config = dict(
    num_hidden_layers=11,
    hidden_size=448,
    n_experts=64,
    experts_per_token=4,
    d_expert=64,
    d_shared_expert=0,
    hidden_act='geglu',
    moe_layers=[3, 4, 5, 6, 7, 8, 9, 10],
    router_score='sigmoid',
    normalize_top_k=True,
    routed_scale=1.0,
    balance_loss=0.0011,
    balance_bias=True,
    router_cosine_scale=14.0,
    init_std_router=0.0235,
    lr_router=0.00102,
    vocab_size=16384,
    norm='rmsnorm',
    norm_eps=1e-05,
    tie_word_embeddings=False,
    optimizer='adam_hyperball',
    learning_rate=0.00528,
    beta1=0.9,
    max_grad_norm=0.5,
    batch_tokens=65536,
    max_seq_len=1024,
    train_tokens=406000000,
    max_steps=6196,
    dataset='wikipedia_en',
)
Below are experts of layer 7 (counted from 0) of a mixture-of-experts language model. Rows are named router (the router's row for the expert), down (a neuron's output weights, with its number) and show model dimensions 336-391. Each number is 128 + 32 x the weight over its row's rms, rounded and kept within 0 to 255.
After each expert's rows: "raises" lists some tokens whose logits its average output raises strongly, later layers aside. This comes from a sample of Wikipedia text that the model never trained on.

# expert 25
router [131 105 144 120 107  96 102 161 107 173 102 152 127 108  87  66 120 121 146 163 127 133 177  66  75  69  88 140  78  90  83 123  96 140 152  79 162 169 140 132  56  97  80  96 144 146 147 124  79 182 170 113 136  96 125 134]
down0 [150  77 112  52 106 122  69  62 112 122  66  99 115 114 153 164  92 125 112 153 108 169 165 142 122 216 133 151 102 167 110 164  64 132 142 153 112  98 128 180 169 102 188  94 173  77 125 138 135 170  98 112 127 172 116 158]
down1 [147  97 149 115 116 109  92 175 102 104 190 139  91 160 106 176  86 135 143  86 145  92 122  82 129 159  93 133 166 113 210 151 123 113  66 169 119 145 187 156  56 141 160  86 144 127 154 104 114 115 154 146 149  91 151 147]
down2 [120 144 137 162 110 163  75 126 119 147 135 109 168 236  71  97  99  80 135 114  83 139 113 188 140  34 125 120 102  79 189 155 159 125 135 158 199  64 133 106 146 122 118 150 112 104 196  85 131 118 168 115 144 140 100 123]
down3 [105 154 123 198  86 103  98 163  85  75 156 135 153 131 126 120 106 151 108  95 145 131 114 147  95 132 115  81 187 120 122 127 120 108  82 160 133 115 135  92  77 142 101 172 174 161 145  50 155 149 163 130 137 148  91 104]
down4 [ 99 123  94 169 176 169 119 133  98 114 192 161 131 155 109 138 157 128 134  87  69  70 136 119 151 155 135 156 120 120  81 160 106 126 113 126 154 143 145 134 124 110 112  99 147  94 116 179  23  96  82 144 122  83 156 156]
down5 [110 149 140 112 126 145 178 157 126 110 153 131 171  87  76 143 132 178 142  82 117  93 161 118 110 135 131 119 123  74 111 159 133 152  97  91  88 128  95 123  88  92 120 145 139 137 173 115  88  92 103 132 115 107 131 130]
down6 [118 123 149  95 110  79 141  89 156 163  92 108 163 112 141 150 154 139 170 143 127  60 156 109 107  89 113 141 151 148  96  54 130 127 131 109 100  66 150 154 186 121 109  85 158 138 101 127 136 132 100 121  82 186 114 153]
down7 [ 92 141 130 180 138 168  77  98 104 201 144 135 124 133 111 164 137  80  99 136 127 162 121 130 128 138 180  68 104 125 134 106  46 145 112 116 132 139 123 139 102 123 126 141  86 117  74 118  99 211  95 146 109 113 160 117]
down8 [133 130 106  49 129 152 146  98 111 145 228 141 116 150 165  94 153 132 155 148 155 119 126 140 130 135 130 158  95 139 127 108 130 137  65 118  89 187  70 172 181 146 137 161 186 116  86 172 126 121 120  65 121 148 145 189]
down9 [172 174  94 124 130 200 131 176 131 145 133 152 162 121  88 103 165  92 124 132  83  94 121  79 136 122 115 116 167 116 114 135 158 111 138 112 155 158 131 132  87 129 124 157 105 124 119 125 112 160  98  78 154 131 152  95]
down10 [206 135 104 112  71 104 100 168 105 134  70 153 173 167  75 126 124 136 119 149 179 181 103 114 114  87  73  89 111 181 137 136 149 151  90 123  93 196 120 116 131 165 142  93 127  92 143 102 158 143 139  89 158 134 104 118]
down11 [208 180 152 124 160  67 132 140 123 180 129  89 105 112 118 179 119 141 161 124 161 148 111 148 121 128 153 118 128 141 101 172 137 114 166 117 126 150 169  80 142 165 119 101  76  98 118 153  69 114 176 127 121 183 153 152]
down12 [124 100 209 157  76 106 110  71 106 151 108  96 116 137 146 123  66 142 110  81 110 154 169 143 122 102  93 159 116 158  48 175  81 140 137  91 119 152  79 125 134 155 154 142 111 127 101 117 130 158 132 125 147 114 156 171]
down13 [117  68 136 121 207 118 135 189 189 107  93 132  77 122 144 139  74 120 171  63 178 149  98 144 174 163 147 102 145 120  77 105 106  84  73  86 156 130  99 101 153 170 165 156 110 131 145  78 123  95 123  81  89  52 162  99]
down14 [107 146 131  76  70 163 189  96 119 178 126 152 132  77 174 187 198 141 112 137  82 143 130  86 109 120 148 119 179 197 107 143  91  18 202 143 148 163 120 123 122 160 126 151 150  81  79 168 116 131  77  78 126 147 123 175]
down15 [122 152 119 118 131 147 154 135  85  75 113 175 139 225 120  40  93 117 112  99 163 112 116  99 145  66 162 142 155 137  73  72  87  95 130 115 174 174 136 151 173 125 116 111 112  89 109  65 176 126  93  96 140 134 141 135]
down16 [ 88  96 170 123 114 123 110 103 165 121 113 100 184 154 146 125  83 182 140  67 146 115 114 114 143 131 136 137  94  97 133 135 135 148 123 135 202 160 173 183 161  64 134 160  68  75 129 142 144 175  88 169 128 155  28 145]
down17 [138 106 148 122 150 118 145 121 143 101 100 165 126 103 144 140 130 134 110 124 165 138  87  75 106 175 134 141 171 117  99 139 135 163 123  77 109 162 143 134 130 134 154 104  99 206 148 141  80 158 135 119 118 133 103 189]
raises: "aged", "ade", "ire"

# expert 6
router [ 81  70  87 156  83 122 158 117 106 127 139 178 155 118 113 111 179  76 178 101 151 102  74  90 170  90 145 157 108 143  77 147 124 114 159 108 130 127 141  76  79 107 155 158 125 138 137  88 110 124 175 143 176 118 132  83]
down0 [101  86 150  59 130 122 120  95 117 110 140 116 122 148 173 159  85 110 128 144 161 105 171 121 146 196 117 120 124 160 105 156  73 101 116  80  95  84 113 156 140  94 166 113 174  51 110 132 160 159  60  88 109 164 105 177]
down1 [138 124 169 126 124 113  96 152  84  88 150 154 166 156 159 182 100 128  94  96 112  98 116 110 127 139 104 128 162 100 192 193 178 105  75 165 121 116 160 181  59 127 147  81 115 164 186 158 174 122 138 133 135  95 123 122]
down2 [113 111 131 168 124 114  89 107 133 105 141 118 160 217  70 111  86 102 125  94  79 135 130 201 169  68 133 133 116  69 166 158 189 139 150 168 204  80 134 110 118 156  84 102 107 154 171  97 132  93 158 120 147 108 104  95]
down3 [129 187 116 142  70 104 148 166  91  80 119 192 153 118  98  72 133  95 137 132 133 176  94 163  76 137 115 117 111  88 139  83 110 115 119 129 139 137 120  82 128 133  83 147 132 167 199  97 102 164 108 101 135 111  81 149]
down4 [150 138 112 140 186 144  69  99 180 134 138 118 138 154  92 118 154 120 146 151  95  72 172 118 151 152 160 141  93 119  65 151 103 154 148 117  94 101 115 166  62 105 106 153 131  79 125 190  64 119  73 157 109  71 211 100]
down5 [137 127 204 117 124 116 116 173 129 134 104  99 218  87 110 111 162 215 114 120 124 129 172 124 153  99 134 101 124 103  93 120  73 128  99 130 112 145 130 198 107  94  74 171 200 124 133 136 126 129  82 136 159  95 126 131]
down6 [ 94 127 112 124 130  88 106 108 129 129 142 104 141 131 153 118 150 116 152 170 140  65 191  91 129 125  67 136 113 163  82  68  90 118 154  78 110  84  57 162 175 159 146  86 180 105  87 123  93 182 101  88 102 161 158 149]
down7 [101 161 171 148 124 172 160 101 144 140 153 106 137 113 150 149 131  89 114  80 147 137 182  67 131 155 142  53 150 107 166 136 101 121 111 125 131 188 102  95 155 172 158 148  93 157  69  54 103 200  99 190 117 141 172 103]
down8 [144 153 127  78 161 127 154  99 142 119 180 135 154  98 163 107 126 152 175 159 120 166 115 160  99 119 187 160 116 202 130 107 147  94  64 155 104 160  25 187 194 161  92 117 181 148 135 181 126 119 128 119 113 123 123 174]
down9 [188 190  87 145 129 164  93  94 119 167 106 140 164 105 126  89 211 117 125 172 105  78 121 138 150  86 114  85 172 148 141 137 122 118 105 113 192 122 146 141 113 103 165 155 139 139  91 130 123 159 128 138 157 144 139 157]
down10 [182  97 116 118  92 143  62 159 138 120 128 148 113 138  71 143 149 189 124 119 125 116 131 121 139 116 145  81 147 139 203 132 154 117  98 133  95 173 161 101 112 152 150  90 165 166 148 149 147 129 162 146 158 134 113 168]
down11 [164 147 125 111 144  97 116 147 132 156 109  95  92 122  97 103 130 134 180 105 170 169 110 188 150 131 150  66 158 118 113 143 103 107 152 123 133 160 136 106 159 143 111 146 112 119 138 164 109 151 119 140 115 140 131 171]
down12 [173  91 170  95  91 104 122 148  79 135 137 138 111 114 111  74  56 122 137 100 130 113 207 142 158 133  72 161 118 160 136 137 123  98 100  93  96 122  74 102 168 131 120 153 150 153  95 100 124 175 119 114 157 161 166 127]
down13 [108  96 117 142 164  79  92 187 131 150 134  91 120 115 182  91 118  88 118  58 136 118  90 112 210 175 123  98 120 146 114 134  89 148 109  73 139 128  87 103 109 161 131 133 109 124 116  75  83 124  78 146 152  85 136 128]
down14 [105 157 178 107  72 181 199 110 102 171 141 144 151 131 157 128 162 100 131 147  68  82 174 111 105  89 164 166 167 139 151 115 132 111 159 127  98 183 114 157 126 167 142  82 154 134  99 136 138 107 128 103 136 143 110 150]
down15 [124 170  82 107  77 146 134 127  66 116 183 172 129 148 135  60 137  63 122  92 146 142 145 167 172  24 101 154 177 152  68  65  63  69 162 122 128 204 126 134 179 126  86 106  91 143 127  78 211 160 120 114 125 122 143 100]
down16 [140 125 135  98 176 123  69 107 165  98 194  98 110 130 135 166 143 119 124  97 132 115 120 123 169 104 141 185  79 126 155 142 118 152 120  78 146 190 121 122 130  78  71 118 114  97 142 178 149 130  80 107 137 112  53 177]
down17 [117 130 125 110 186 111 104 129 109 127  83 157 157 100 183 141 201 103 144 119 152 151  67 107 132 207 125  75 165 145 124 105 114 167  81  45  78 112 111 113 166 107 145  91 150 216 150 145  93 113 101 124 152 125  95 210]
raises: "il", "qu", "ily", "ide"

# expert 27
router [131 125  94  52  36 107 157  97 112 164 123 169 193  69 111 146 144 121 150 172 170 146 126 151 102  28 190 134 115 178  94 135 122  72 145 169 101 138 176  99  87 122 169 121 129 143 144 123  85 125 133 160 144 129  74 169]
down0 [130 107 159  79 105  81  76  93 109 125 148 156 193 108 162 171  79 125 152 119 113  83 185 111 137 164  84 128 122 110 164 183  76 126  98 114  78  78 128 199 136  90 159  74 183  46 107  77 103 130  94 133  89 196 121 170]
down1 [155  40 142 108 130 121 113 149 141 129 177 152 145 132 157 166 105 109 170 100  93 103 136 198 149 128 114  89 125  60 188 148 136 121  98 134 104 128 170 143 163 130 139 117 128 132 172 133 115 110  90 208 146 118 112 213]
down2 [140 135  77 194  81  78  68 156 133 121 136 157 146 195  33  87 123  94 133 109 105 108  87 195 140  40 108 117 115 130 116 129 178  97 125 138 187 132 169 129 128 140 107 127 108 167 153 115 168  82 174 132 120 119 130 105]
down3 [134 153 145 174  26 131 143 187  98 101 138 155 174 128 160  95 131 108  89 136 158 169 127 167  57  94 102  95 142 146 140 133 138 140 114 152  97 177 122 116 113 197 106 142 151 159 137 130  95 158 116  84 174 145  81 135]
down4 [ 98  93 135 153 132 145  67 146 112 128 147 125 144 146  93 118 128 131 159  92 139  73 160  97 167 166 154 208  67 130 102 155 109 135 156  91 152 110  96 134  89  97 134 146 129  93 144 194  42 103 124 214 125 110 193 131]
down5 [126 102 191 112 136  96 167 172 122 106 153  92 175 115  77 100 147 201 164  84 152  96 160 121 161 171 106 118 149 138 100 140 113 160 129 126 137 105 127 152 102 123  65 163 198 132 121 117 122  94  90 110 127 127 167 103]
down6 [135 133 115  96 151 137 151 118 184 133 175 143 132 114 190 146 183  97 165 147 135  96 180  89 125 161  94 179 130 137 132  92 117 115 143 105 133 116 107 158 173 111 113 107 141  91  66 157  94 188  80 132  99 174 148 144]
down7 [112 131 124 151 115 174 121  86 157 198 125 167 124 120 176 135 178 106 142  92 159 195 117 115 110 160 188  80 143 143 148  98  57 157 112 110 120 144  70 105 123 128 149 173 106 155  35  80 124 209  67 168 128 127 102 147]
down8 [126 154 112  89 162 152 141 115  95 135 219 113 133 106 129  91 173 152 193 196 157 107 149 164 139 138 180 102 114 177 137 104  97 123 102 142 101 174  71 172 182 150 116 146 143 113  93 106 146 144 100 104 108 118 139 166]
down9 [174 127 141 121  70 113 145 104 110 167  71 165 109 162  59  65 167 120 113  81  69  97  96 144 144 132 129 123 127 141 143 121 119 128 125  94 165 149 148 122  79 123 189 163 128 104 138  97 144 111 109 128 143 155 114 149]
down10 [182  87  97 115 105 140 109 163 117  97 103 105 141 128  83 182  99 122 153 126 149 100 104 142 135  48 146  70 124 143 128  97 154 107 135 151 115 147 152  85  77 127 156  84 134 133 177 145 194 127 147  91 157 122  92 131]
down11 [154 165 125 162 163 114 121  96 132 185 126 104  77 110 138 119  99 113 189 169 133 109  92 157 113 119 177 124 112 107 140 135 174 108 148 141 119 158 117  75 147 131 128 122  73 159 128 125  97  96 204 175 118 142 152 143]
down12 [195 102 170 123  88  95 115 108  95 133 126 153 127 115 148  75  65 158 127  84 127 125 169 118 136  71  88 142 129 121 116 168 128 115 147 131  60 119  98 121 173 150 136 151 145 132 105  89 143 117 121 142 154 163 159 142]
down13 [123  80 154 153 139 102  91 200 122 134 114  80 115 123 139 145 110 102 151  60 142 107 141 141 195 226 137  71 132 103 106 135  93 122 101  87 161 124  95 155 130 166 108 125 152 126 153  93 126 122  62  96 138  83 159  76]
down14 [134 159 134  71  37 149 183 111  96 182 132 136 135 153  95 148 192 107 136 146  59  68 163 148 104 133 178 110 175 138 137  93  76  90 166 142 163 120 146 133 135 196 170  83 124  91 125 147 154  93  92 100 121 160 160 137]
down15 [146 111 101 135  98 131 125 159 118  97  69 152  98 178  97   4  68 107 107  92 150 162 143 119 209  63 116 136 161  95 118  78 131 109 146 137 125 172 173 162 140 114 138 144 111 119 187  67 153 121 109 112 136 156 118 103]
down16 [131 130 112 118 180 121  71 139 126 117 103  91 120 111 135 121 133 126 187 105 143 141 150 122 145 142 137 172 124 118 170  79 117 171  73 132 143 153 179 162 206  93  35 125 105 105  99 134 157 144 117 107 132 122 110 160]
down17 [120 113 142 166 180 120 181 112  63 133  86 167 100  89 159 182 147 134 102 145  68 158 120 128 122 126 160 122 131 106  82  89 107 160  66  85  78 126 126 118 160  64 114  69 107 135 153 155 131 133 172 100 147 101 133 167]
raises: "ł", "ping", " maximum"

# expert 5
router [ 68  97 172 135  59 109 130 106  90 169 162 148 125 184  85 108 146 122 121 113 134 108 137 129 119  32 107 171 126 133  74 120 114 121 156 168 109 130 154 122  63  83 132 128 152 109 141 127 132 195 147 140 123 117  78 139]
down0 [112  96  94  59 123 110 108 102 106  89  94 151 124 102 151 164  75 129 115 135  99 112 159 153 170 185 137  99 115 110 109 137  94 114 129  86 126  87  96 154 133  91 169 112 127  54  96 111 117 184  72 104 127 178 104 171]
down1 [116  99 192 138 119  92 120 183 112 106 153 148 117 132 127 127 107 100 149 103 101  91 100  98 115 179 108  65 130 120 155 155 135 101  78 124 154 112 192 175  74 115 157 114 137 149 149 159 132  96 120 180 145  92 139 144]
down2 [ 79 126 103 174 135 144 122 110 163 129  75 135 133 171  84 119 135  94 134 144 120 148 109 164 134  50 136 133 152  80  89 116 160 107 139 143 206  16 171 151  97 145 111 139 122 155 176 111 143 113 146 146 139 115  97 127]
down3 [ 77 171 150 173  46 124 150 151 116  96 154 172 182 174 151 134  97 109  80 107 115 152  99 191  46  99  71 146 153 108 147 120  94 143  76 126 126 125 127 107 151 167  80 115 161 152 158  98 103 140 122  67 143 131  79 133]
down4 [159 133  83 118 139 199  90 121 144 114 146 132 145 170 116 112 161 130 153 111 120  83 183  97 133 131 164 200  73 150 137 198 136 153 116 116 123 106 141 175 100 140 136 120 136 114 116 189  86 109 107 135 120 113 182 169]
down5 [140 125 185 129 132 110 175 161 123  96 119  81 155 127  96 124 132 153 114 115  87  90 156  52 129  99 143 111 129 125 130 125  59 132 101 142 100  93 110 176 111 126  77 153 125 127 159 133 107  68 107 149 137 110 168 132]
down6 [124 136 124 123  94 138 174 111 119 144 126  88 120 129 167 154 141 128 136 145 133  73 197 121 116 112  95 137 114 175 107  73 116 122 136  84 150  83 105 130 165 133 130  81 150  97  96 160 138 147 111 102  99 191 128 124]
down7 [ 79 182 106 139 138 177  62  69 149 140 125 155 127 128 169 136 163 122 153 103 155 179 130  94 175 172 151 105 152 106 143 117  81 157 124 112 151 155  62 119 124 133 100 177  96 142  64 109 117 156 109 148 146 157 168 129]
down8 [129 163 152  68 143 124 171  89 107 131 206 134 147 109 140  85 158 131 161 120  93  97  86 160 110 117 157 144 138 155 133  85 136 113  74 126  99 178  63 172 164 137 121 141 163 127 112 171 153 130 125  86 161 175  94 218]
down9 [168 155  99 134  79 190 114 100 112 121 112 169  75 137  81  79 173 112 157 107 121  87 127 171 107 140 141 106 120 139  83 111 153 137 151 107 104 133 154 157 118 123 104 114  91 120 146 133 133 145 119  96 147 135 112 119]
down10 [171 130 100 118 117 146  90 144 136  94 139 118 185 127  70 138 157 146 120 169  94 114 111 166 173 137  88 120 127 153 160  97 115 111 126 160 139 148 157  87 141 170 188  91 161 148 145  93 187 150 175 139 146 125 115 124]
down11 [133 134  94 148 154 123 123 134 149 143  94  63  93 132  91 126 174  94 182 144 139 147 114 162 116 126 156  96 133 101 128 134 123 123 132 114 101 183 137 121 181  88 146 110  97  88 134 178 114 108 133 174 107 133 163 155]
down12 [168 106 175 130 114 106  97 140 121 188 170 124 137 155 184  71 108 145 115 129 101 117 158  85 132  59 121 174  64 121  82 152 160 125 163 126  77 104  84 124 170 134 135 117 103 154  65 103 125 131 128 102 143 150 167 157]
down13 [130  88  79 168 161 117  85 172 152 139  93  61 136 101 134 145  97 105 140  50 112 137 124 164 190 193 143  88 114 145  90 111 128 111 125 120 159 134 119  99 108 151 119 148  78 131 147 117 120 113  72 147 166  60 159 109]
down14 [ 79 195 140  68  77 143 194 128 119 131 202 174 119 122 117 150 166  98  92 132  46 114 146 108 133 129 150 146 128 113 147 127 118  58 169  92 110 128 151 156  97 188 141  95 160 100  57 130 132 126 107 141 163 156 145 156]
down15 [120 157  75 131  98  85 125 137  63  93 175 157 157 149  84  54  68 121 125  90 205 102 141 112 154  46 102 134 211 123  89 122  74 118 168 129  97 187 145 120 135 160  55 152 103 149 105 126 202 178 115 106 113 151 137  95]
down16 [108 132 146 111 111  96  86 126 125 174 148 121 131 105 158 128 158 121 158  65 142 103 138  86 129  73 129 173  74 119 178 136 123 107  67 108 168 157 106 144 147  49 110 101  95 108 108 159 152 135 131  97 133 126  87 141]
down17 [143 135 153 143 154  86 147 131 121  88 119 203 154 161 171 146 179 106 132 128 110 120 145 106 130 122 130 121 109 117 100 123 128 186  94 144 101 147 107 128 204  93 169 107 116 197 102 144 116 163 131  94 142 127 132 147]
raises: "ault", "oul", "å", " influence"

# expert 3
router [102 144 150 145 100  97 197 148  72 110 162 205 133 123  97  45 178 113 163 139 159  94 108 128 113 114 172  93 161 142  68 116 124 115 168 115 117 150 144  83  90  95 112 139 127 124 173  96 148 124 142 147 125 121  98  99]
down0 [136 103 100  91  73 131  94  64 133  96 111 142 148 124 150 198  72 141  90 154 112  72 161 132 120 179  68 111  97  94  55 167  86 141 145 108  86  76 122 173  95  91 191  91  94  61  98 122 171 164  79 121 130 133 104 145]
down1 [151  81 136 141 104 122 138 112 157 105 158 170 135 179 151 172 122 109 102 111 114  99 132 141 141 200  83  99 154 110 156 151 119 113 117 153 146 120 183 156 105 141 203 127 132 134 164 134 159  96 116 170  91  99 112 175]
down2 [ 96  67 122 165 107 137 119 109 157  94 148 140 159 179 105 105 171 119 115 139  51 194 122 158 139  44 125 110  90  90 156 171 203 118 128  98 178  61 173 130 113 137  89  97  72 165 165 117 149 113 155 103 109 146 155 123]
down3 [124 183 120 182  85 132 112 142 111  38 153 149 174 144 157  51  96  93  65 173  78 167 108 157  76 128 104 103  99  90 131 113 126 131  94 139 158 148  90  97 155 168 113 116 117 124 145 121 109 156 153 108 152 133 136  98]
down4 [109 140 133 133 149 173 126 114 114 106 202 155 136 158 160 100 166 122 121 158 109  65 134  76 135 174 152 147  77 112  94 149 119 170 156  81 160 113  85 185 115  82  74  48 140  85 124 187  43 125  83 147  82  69 196 141]
down5 [118 106 181 111  88 150 178 193 149 139 136  99 196  77 122 168 132 186 137  99 128 125 130 106 129 120 123 108 115 108  97 132  81 125 122  82 131 151 103 151 126 120  89 123 121 116 172 159 132  88 101 117 119 154 130 104]
down6 [127  95 176  95 102 152 136 133  66 145 157 152 171 100 138 150 152 148 145 193 152  87 185  95 135 116 106 146 160 144 105  75 106  95 128  68  90 110 115 176 183 108 112 113 164 101  96 143 136 152  84 108  84 162 176 156]
down7 [ 67 174 141 153 124 196  99 100 160 146 151 147 142 103 141 121 162  77 135 109 152 151 128 122 162 171 170 102 122 100 160 137  71 161 119 145 137 142 113  97 139 150  97 176 114 116  38 116 125 201 130 189 105 135 139 135]
down8 [147 163  93  68 122 163 128 103 117 130 163 146 109 125 195  79 179 143 181 168 148 129 106 157 102 137 156 150 149 162 146  77 133 141  90  96  92 177  50 191 166 101 151 117 144 128 119 156 159  82 158  57 131 139 150 143]
down9 [170 158  75 143 106 176 140 117 140 159 130 173 146 116  81 103 157 113 133 129 100  74 131 125 118  95 115 104 155 137  96 134 177 120 131 137 155 127 144 157  79  98 135 131 120 110 136 170 117 157 157  96 151 106 100 161]
down10 [189 128  51 119  81 112  81 190 158 142 119  70 159  81  62 123 122 112 126 140 153 162  71 134 147 124 117  83 116 138 158  91 134 107 106 127  46 182 102  87  99 150 157 117 157 147 138  81 116 128  96  92 162 130 112 128]
down11 [190 199  93 147 134 148 107 128  87 147 123  69 112 160  92 181 147 124 157 105 118 121 129 128 135 118 179 142  96 122 111 117 108 113 117 160 102 166 139  84 167 203 138  92 134  80 140 172  76 151 169 146 105 161 146 150]
down12 [151 124 181 121  78 144 136  99 142 176 136 165 140 120 156 100 112 130 175 116  85 142 151 126 122  71  86 150  98 126 166 111  97 111 111 100  68 153  97 118 142 124 138 121 112 145 100  98 163 163  80 132 166 102 158 140]
down13 [ 85  89 126 159 177 104  88 186 139 131 178 118 122 113 125 130  89  90 122  95 140 194 112 133 201 175 109 104 112  97 136 129 128  88 164  82 148 138 122  88 124 167 126 137 114  97 142 113 122 128 127 136 125  91 118  90]
down14 [ 93 169 172 125  58 131 136 105  93 139 145 149 126 102 106 143 169 123 147 131 121 101 145  91  56 143 201 130 159 155 149 132 127  67 173 151 108 128 133 111 150 183 131  95 163 112  44 115  90  58 109 101 142 127 155 130]
down15 [141 111  91 129 114 140 111 160  72  94 168 140 147 155 102  56  90 100 161  54 189 111 172  87 155 120  64 108 151 133 120 132  42 120 124 145 164 170 172 126 101  82 135 128 112 122 122 119 138 192  76 113 164 150  98 140]
down16 [103 141  70 140 125 114 120 133 115 104 156 166 182 106 157 139 143 108 125  65 149  88 140 113 149  68 146 160 105 132 182 169  95 138 129 103 168 133 122 154 105  98 116 139 112  79 119 151 158 189 107  95 108 168  95 126]
down17 [125 102 121 140 165  92  69  72 143 113 114 133 135 114 139 127 182 100 114 148 128  88 151 116 156 209 157 179 146 103 173  75 133 113 131 105  93 133 124 136 136 102 180 114 107 173 132 147 120 175  80 110 129  67 111 138]
raises: "uf", "ij", "el"

# expert 41
router [108 140 127 171 102 105 160 165  95 136 185 164 204  88 148  58 148 119 136 122 152 162 132  76 108  78 152 119 106 151  18 157 111  87 153 154 127 140 136 120 119  72 116  88 147 136 158  60 130 128 152 139 115 120 100 146]
down0 [131 107 139  57 119 105 111  91 145 124  92 113 134 102 150 122  67 120 116 117 117  95 170 101 166 211 113 124 106 104 106 138  54 137 140 143  92 110 164 172 156 105 208  92 158  34  87  98 154 160  91  66 124 179  87 177]
down1 [149  95 199 134 122 165 114 174 100 112 175 136 127 145 164 115  68 139 104 103 133 107 114  98 137  98 106 137 149 108 163 130 120 102 115 161 175 137 127 132 119 145 183 128 137 144 135 197 153 127  92 163 129 116 137 167]
down2 [ 82 147 108 134  81 144 139 127 156 108 120 129 143 141  69 113  92  75 105 178 115 134  77 225 104  59 128 160 125  89 139 125 152 115 163 110 197  68 169  98 132 164  86 116 112 138 153 107 137 115 142  91 132 167 123 141]
down3 [ 91 178 134 163  55 126 137 166  91 109 159 191 221 143 104 118 144 105 106 145 104 164 112 178  94  27  92 109 126  80 127  81 121 121 103 150  95 162 128 103 131 184 107 125 170 106 171 132 149 114  76  99 183 141  76 147]
down4 [105 126 149 136 127 134  77 129 145 146  77 127 111 180 148 127 137 138  94 146  84  86 129 100 161 122 177 187  71 143  76 176 120 217 138  58 133 110  77 132 108 126 134 137 128  91 139 159  79 101 123 144 126  87 175 139]
down5 [126  84 166 148 138 119 162 161 122 139  99  49 160 107  58 111 140 148 134  99 118  99 128 145 176 123 107 105 158 107 121 157 122 140 110 129 131  72 109 141  82 110  94 178 127 119 148 140 124  85  87 106 111 106 165 115]
down6 [153 111  97  96 142 132 117 103 142 144 133 132 138 119 181 122 190 122 158 143 157 104 172 106 144  67 140 131 118 156 108  84 114 133 175  87  73  88  90 152 163  99 132  98 137  64  84 140 133 140  68 110  99 160 139 172]
down7 [108 137 134 120 116 144  74  71 138 165 140 152 137 122 142 111 161  94 126  95 157 178 123 129 149 131 174  76 144  99 166 112  78 138  95 126 158 173 108 117 179 129  97 148 125 127  86  61 118 199  63 170 148 130 132 116]
down8 [164 105 127  41 121 140 160 134 145 132 197 161 149 155 157 108 140 157 184 152 121 130 115 148 109 121 156 130 150 140 152 100 112  96  97 163  83 137  75 201 155 112 123 108 156 116  97 131 160 141 152  93  95 143 146 138]
down9 [176 121 106 145 127 162 145 115 128 125  98 105 111 148  99 117 123 158 122 119  80  70 110 131 103  71  87 126 160 148 110 151 156 165 161 145 165 122 165 125  73 102  77 106 127 142 117 156  78 189  95 113 167 119 149 130]
down10 [171 109 106 125 113 154  83 146 140 153 122 153 152  96  67 156 131 157 129 157 142  99  86 141 128  81  97 114 126 156 135  89 140 134 107 132  82 175 167 125 136 149 144  98 133 129 121 122 212 114 172  98 145 128 123 165]
down11 [122 158 103 128 140 103  43 124 158 173 157  89 126 104 169 123 119 110 181 106 136 155 109 127 124  14 196 100 100 106 126 157 166 111 142 107 105 166 124  88 171 110 136 143  89  94 125 132 130 131 152 139 128 174 148 154]
down12 [144 144 150 103 109 131 151 154 124 176  83 136 143 160 160  79  69 169 117 140 137 146 188 133 162  92  86 179 108 140  99 125  73 146 133  94  83 145  77 100 158 141 132 112  97 153 137 119 131 128 101  88 138 132 135 154]
down13 [ 80  94 118 168 114 136 113 183 120 153  95 107 113 132 112 131 105 105 117  70 145 142 107 119 182 174 115  84 149 134 102 133  96  96 131  94 160 123 111  75 102 138 106 167 120 121 132 128 146 121  55  96 107  90 139 106]
down14 [123 203 165  69  82 181 181 145 137 140 167 117 152  92 112 129 211  98  93 130  88 102 145 136 125 167 163 127 153 188 127 123 149  79 204 133  96 126 154 141 134 184 145 103 153 100  93 145 161 126 160 109 120 145 156 175]
down15 [140 156 109 113 112 160 152 158  98  65 135 183 107 174 104  79  93 117  96  89 167 105 158 125 126   0 104 131 146 132 120 100  84 109 114 122 148 150 156 136 150 158 111 124 100 104 137 107 192 165 130 112 127 135  90 120]
down16 [ 96 119 104 109 146 103 117 107 138 141 152 105 152 126 132 131 117 176 151  85 145 108 101  86 160 199 134 129  85  68 156 139 120 121 118 151 186 112 168 127 184  67 119  97  81  84  89 117 153 117  85 140 141 116  84 146]
down17 [145 112 139 114 128 104  76 136 110 109 104 108 134  80 141 174 154  88 175 111 114 115 104 121 131  69 122 164 174 111 130 103 123 157  90  74  85 162 114 106 126  85 126 133 131 209 144 172  85 165 123 139 169  91 117 140]
raises: "==", "S", "\"", "The", "O", "It"